config = dict(
    d_model=96,
    norm_eps=1e-06,
    init_std_qkv=0.0462,
    seq_len=1024,
)
Below are experts of layer 12 (counted from 0) of a mixture-of-experts language model. Rows are named router (the router's row for the expert), down (a neuron's output weights, with its number) and show model dimensions 0-95. Each number is 500 + 25 x the weight over its row's rms, rounded and kept within 0 to 999. Numbers have three digits each.
Before each expert's rows: a language model's description of what the expert responds to. This comes from a sample of Wikipedia text that the model never trained on.

# expert 10
Description: Mid-word fragments. Early fragments inside ordinary English words, mostly the second piece after a first letter, e.g. W-id-th, g-or-ge, Sp-e-aker, gu-id-ance.
router:511506450514493449514543563508499472506509496458514481448523479490495499498482502548525537507464458498471490449487476477505496485486500457477514529525505488496496489505482482478480512488495546516521538501514519501474451501456482461461516511487512506483437487480485471529472483516507500515
down0:462513467549531491486531486474468521510472509499472516538507512525535494506517517461528506506529526479487508496509517502485498523521499521495493507494530541493495532523466491438533470507416508519511487484544519513521494528471507523544509518488481478527476508463486481530485502565493472488

# expert 57
Description: Romance word endings. Vowel endings and function words in French, Spanish, Portuguese and Latin names and titles, such as les, da, et, de, -idae, -os.
router:552508475512463469464478531500469499466473481464474493499526457491506501544490510526508527502467508486514514497469495472475504493524532461489465450513520522483472481501468472472449505456504521493506496512486450489443490490480499511486526548474510537478490499497516491489448469507502539499
down0:504509503484506494496548519510513440502486461492536535512511489506528516489501533477492509511510517493479470498524517463503535443457476499509504471462473493507498539445508504492526490451524496526497516476496514511505445529472479516426528504510485504474518500524482556485452497511468492515

# expert 32
Description: Lowercase word-initial consonants. Word-initial consonant clusters beginning a lowercase word split into pieces, such as cl-imbed, Cl-ouds, ch, sc, st, fl.
router:532523439525499468478518525508502500491523462495480456490500500503501504508480449492503490489466478495475469478459454498502510467479513440495486483512502509494440518473474458491465532473494554504557521514513489487493499553500502492473522506519503510476474506485515481542509497548522527480
down0:510500465509497485472446529466470522505475527501479518510448473551524514448463480466518498493493480464474498480487501525467518510518483526484461495544526465476518520516491481540483505492446528525510503481489499523539526505513502479484505481484510540491496488495484542454533532525507541510

# expert 49
Description: Non-English name syllables. Middle syllables of Japanese, Turkic and other foreign names or places, such as z in Izushi, ag in Yamagami, osh in Yoshida.
router:492508489518432434492541530491482451463485510488461503488516505478457508527483468555512508465506456508491465456494470478497538469528516437500495515490506503493512487545446496471497504522524484490527497512486466486471498518503484465491504513500510500496490495469526493516472505532524497485
down0:459512535496512484484498514449555513508466524455499557511489504460480507484460501505510478513487482506541468485514471514502535493472508511520525489457475538519513515464515466512500503491458530481462467442489490513533527499529499541502515497516478500450502520511494505483495545541486477483

# expert 61
Description: Prepositions. Prepositions linking clauses in running prose, mostly in, of, on, to, for, at, during, usually before the or a.
router:506469479541496499505475497501434444487461464457501501499516513469466503536481491509551497494494501470475492505514474501525534452464541473491495473514515503475466503519516490463459534491497505510555508525499494480483484524506472494472515507494502517455502494514476474505492459487547506444
down0:537503534486491524497470522473494549523492488479514489480494486490475430551545482515514463489475521502524513496534484517533526493493501548494485475493504506492502530534509547506494486488488474523498449515469455490491483440487471468430483506497485517513500500518510510466490457483490497480

# expert 59
Description: Transliterated name pieces. Mid-word letter pieces of Chinese, Japanese, Indian and Slavic names, such as Chong(q)ing, Jiang(x)i, K(ō)chi, Swayamprab(ha).
router:500521475538476483511499503510495466462502488471458491477517495462497477526533490539506551511507444482483471489457476492515542460516519449489487488532513503474496520523471500495468511473530496503534513513500477482447514545480478494517515516469506496475502493454537442480477510541514490481
down0:468496518497539534465516493461433468495480500500512481541507480561510498504511456465502541497531506482516518513490506502500461465488431500530533494521502512493525484502503458482521525543515477501539494520493497500509491497541498502426492544489480499506469479516492488507482529482498521527

# expert 48
Description: Word-initial consonants. Lone first consonant letters opening a word after the, a or was, such as flew, fights, tests, biggest, Pavia.
router:549519461520495495511535551513473473460521467486497463477499469505485511507489457567491498518471485462460458479468497505489493477485502467504486500524495511485488526484473476487483539460493512487531536520554462517486468518463503473506519534498519511482484505507493486514489477550536525485
down0:472527489514478478490511503468526493512533478505519503476505508558516475479471471448480466527482526489454547470484503541458505520503518502475453490452479496465481457532482510497536540476515465483507505475474519519518502473503522487562517504465494510525474486514526481508477471501526524491

# expert 53
Description: Spaces, brackets, symbols. Spaces before numbers in tables, opening parentheses, slashes in pronunciations and tickets, dollar signs and math braces like ^{ and _{.
router:484487456517493482479490516536486488479491450469495513479521485489481544506466459517519502512521506442496461503487519470521527478488524518487470462498501496508483540521503469435476520479516488487510526519518507453497487519468472498456485519488533513510517454502536476518503502559502538455
down18:505521494473516518515527495498483488499486486537528492457522469544517501539484513477456477526487517513485485457517485512508506485496506495492499522523516471546509481519514515540480506450468552506444470477508515552502503515494525487506464525477527542511511442533462532495528508488493446522

# expert 42
Description: Foreign name syllables. Middle syllables of Italian, Spanish, Portuguese and Indian names and places, such as Aristide, Alappuzha, Alabama, Verma.
router:518514466487496457487526489503472490486484459488461517523492473476441526533520477541514500466482443484469494448467497503509507502507485456464483500507547506494468532499458484478496526501509519476559505521502475497470494491478493498487528521501533516504502501478488499507462480570535520512
down1:505529456518505502471481473491572521420522483470554456477456523489497496508508515487571493519517503544482509510510527480482486466517477526549489500470518518509513489516500472468493508480502475506459468493506471497481495505484498517514499517469454510490510480534511524515503493526508506480

# expert 25
Description: Vowel pieces in words. Vowel-containing word-middle pieces, often accented letters in foreign names, such as ó in Pózvai, re in degrees, over in poverty, Che.
router:531523428524489447511495482491477483511505479472499497484535480479490515533508497522515512470513500490487507485487502469506517485517545477490484501512529493490528510521462499462451520468498503487506498511519500495452472509477437459487521486466522527446507483466561493474458464510536520495
down0:483489543483515473513494509506553503453455487489479469483513487516500486473465481513497479475565505476530553453524478521511500529513518484505510502485495484516474475527499502510468494537525514523523460505498511482535533492534535469494516540452530526495511476550481494486504475536502484545

# expert 28
Description: Adjectives and word middles. Common nouns and adjectives after the or his, such as final, new, political, plus inner word pieces like twent-iet-h, mon-ast-ic.
router:509514478507485476507492519497476446468537467479481484505545470478469519498494493528520494478490510508436469445459505493511524495511494472499470454509518519493530471548501470484479517483518486544529523507517497461482456505469461482480495514492532522493499471471500484531471449498500504454
down0:532522484523512507481477530517490476504487512498481531518481538492518480528452464466526526486497511492463485516515502493529499484474491489506549513493527514495482524560508495535476544500486473441528466519462540526492458492530542525502538493474466500481514488516537522507527492519462544474

# expert 54
Description: Latinate prefix pieces. Opening pieces of words with Latin prefixes like det-, att-, cont-, dep-, as in detail, attacks, dated, dominant.
router:515509476508516454496519535507493508480489491511510502498525481477501543500508467526504548495453468475464488441503483480509486465504490451492508513487519498460491519521476506495496528482534535497533539542483451495473484494499505483497567530482515538485474462498481480512463496548548496518
down0:509482476487516465519465504519510498505489484456461499539508473521466497473506506489506508488496493489483505515524464513529478473464560504475487510477524533521476504480481495551521496548509546532492491511498491496432537469526500517481511478524502471531536488504501495490475592513495487478

# expert 22
Description: Foreign name syllables. Inner syllables of foreign place and personal names, often in sports tables, e.g. Urug-u-ay, Trinid-ad, Ag-u-irre, Eindhov-en.
router:531489497502462480452492517506471519483516515458501508484521499482485493495460509515491543494466466512466467461501489460509486492508508469480500479517548503503493500553495481459470514488509519512526531530500500501428448507495492500462486514475522510480436439460490470478495512519512498506
down1:458525465449516507513530518557509514474508470435492488495486487538515493516529529503515493501546512464477479537496502480507517501481503480462486535528488456518507518503506519512523496540540484531522504481509504460506477526511499445525532532518496500525529434491505501481510517511514499543